config.yaml
router_score: "softmax"
n_kv_head: 2
schedule: "cos"
doc_mask: true
train_tokens: 575900000
Below are experts of layer 2 (counted from 0) of a mixture-of-experts language model. Rows are named router (the router's row for the expert) and show model dimensions 384-447. Each number is 128 + 24 x the weight over its row's rms, rounded and kept within 0 to 255. Numbers have three digits each.
After each expert's rows: "comes after" lists some tokens at least twice as common just before its tokens as in all text. This comes from a sample of Wikipedia text that the model never trained on. Tokens count by the router's weight.

# expert 6
router:116099140081086122117131130146081114195114136142135134144183114143137117126133133146059117093121111113126107119138129118133176103086074130120136112139098072128109116140136147116123129120108118
comes after: ",", "'", " where", " as", " is", " that"

# expert 32
router:113116145100134117125162097129074147163087107135178148120141167133116130105122096087098085092130139092138153094119163104143122092106114117126129161151095117088125129137155153106117116147129136
comes after: " \"", "-", " (", " ", ":", " by"

# expert 1
router:122080128106143130162132147063109123136088135101149127134162137138111095092055127111106106127150125087135131153097119136141158147126107123114096149150130115116091090149164114080081125131115136
comes after: " |", "|", "-", " a", " •", " /"

# expert 34
router:119123160088103102137140106111094128186122082091159128114144137154138162124098103122085124108141139127143125120118115116129131111111100116113149163124092135125154137153157109142136157158133084
comes after: " (", "-", " \"", ":", ";", "/"

# expert 27
router:134120169137104104152126117076141122170123146114159117100148145172128136095130082064116090109138115109151115102137173114120147124128088070103095138136130133121126116178147118107120133122136125
comes after: "\n", " ", " 0", ")", " 1", "\""

# expert 2
router:119101131135136106155147109112131168127112098119149127094155149153101122124118123098100117111146104086137153128129122073144145141096124109105156187142108131113115111159135156086131123131134133
comes after: ".", " the", " (", " \"", "-", " is"

# expert 9
router:139119142119144135129137127098128122145135094132165136123138137148122133105127130108128070112173096109132121102140168120128141107126090092128107147131142108124112098138177114106081125134107108
comes after: " ", " 0", ")", " 1", " 2", "\""

# expert 0
router:104111178120086117146169117124083119116119114103160158121144130148135119098142107118102087069173145105142150118147137090141161111082117106142124135159125103118109094136139142109140079149136098
comes after: ",", ":", " of", " in", " by", "|"

# expert 14
router:121094137135116120163125088135111147156119124136148169120177134146122153141116120102124109149132110119139129099106153090137168084112103134110107141139087121141102116150129112112079123155128110
comes after: " the", " and", " was", " to", " a", " is"

# expert 26
router:120140125119118083144153136085150136168096104081137137115145122144126138117124101111096110101132129113121175093102162073151177124094113118115113112154118110125089141160134116098119121144148127
comes after: " |", "|", ":", ";", "N", " 3"

# expert 19
router:125129115125090105118133144075161165145120145106122172122126137154112119104130134116120140122149146125129105126152171100137136105132104099163149150135092113139114091129125103081086122154127143
comes after: "\n", " |", ".", "==", ")", " =="

# expert 35
router:135112167150136129146142140090091114165138104132118133132167129133128118150103101131071139110148139137139153141101161135149151090121140096100105148150130112112113106135177073080105111126130122
comes after: " ", " |", ";", " 0;", " —", " medal"

# expert 21
router:121124134104098088124124130102138121128103114139133146143151137138132119097121134120106071099151146095180137098114139095137138117120127128105136151173117111115111085117158155074090126125109123
comes after: "\n", " Born", " Genus", " non", " Species", " Al"

# expert 38
router:112100145113131123145163103121100142138094116119135150114138154135126159112084119116119115131152103135147157120124166105151164096097116110115114127155096108122116111157141136105086093130111114
comes after: " the", " a", " to", " and", " was", " an"

# expert 25
router:134092169129113136158132124114103115104082098103134149126136128153106142098101117145100118086147154142135140121116140092132173112114122090144074133172134113117108120148153142060111125144161112
comes after: "-", " |", "|", ":", " (", "=="

# expert 5
router:104115129139079108113121105123123149117147102124132130124157166151130167110139114102118101122120126101132127096076138100141123127109100103106103129134092061112121089154140146104081125114150101
comes after: " of", " in", ".", " is", ",", " as"

# expert 16
router:116091150143132115123133056117118165119134140106141149155144127138115132146121108075100105110136090107109157063134143099125134125120110111104123150137126113090115127155139126118075107128129138
comes after: " the", "-", " a", " The", " \"", "The"

# expert 24
router:081129131101117108121128120086109124151122114109162139122162132147138148114088120092059106139135115081148182126115151094160171113102118111127107151161145108139129098175159133117101127163126142
comes after: " |", "|", ":", " 3", ";", " 1"

# expert 7
router:133136184103075117156156154120079166117111131121149133135145152143110154073117119121122064110168141085176151123099149106117142048111132084134124162133067110128128069140158134121112138143139119
comes after: " of", " in", " at", " on", " to", " for"

# expert 15
router:133118158124151126124130146100112137155138100136168152094163147136103115099118144145127097145121114088144160106110185096140141136134100080120133147153110108064115113131115097129116115142099124
comes after: "\n", "==", " also", " was", "===", " ="

# expert 39
router:079105167117135129116129153141149124128083127125153149132149149155117169085100149134098108138134132069161140133127140107118155105133119107121139143164143085148102080132164121058081131150098126
comes after: " the", " a", " was", " to", " his", " and"

# expert 29
router:110074117131118094142128087151136120103079106131130162108151133136099160095145100132129115102129120129143164105128144111113146104103115097119111119132137069123131113138152108093072110145116119
comes after: " the", " of", " The", " a", " National", " United"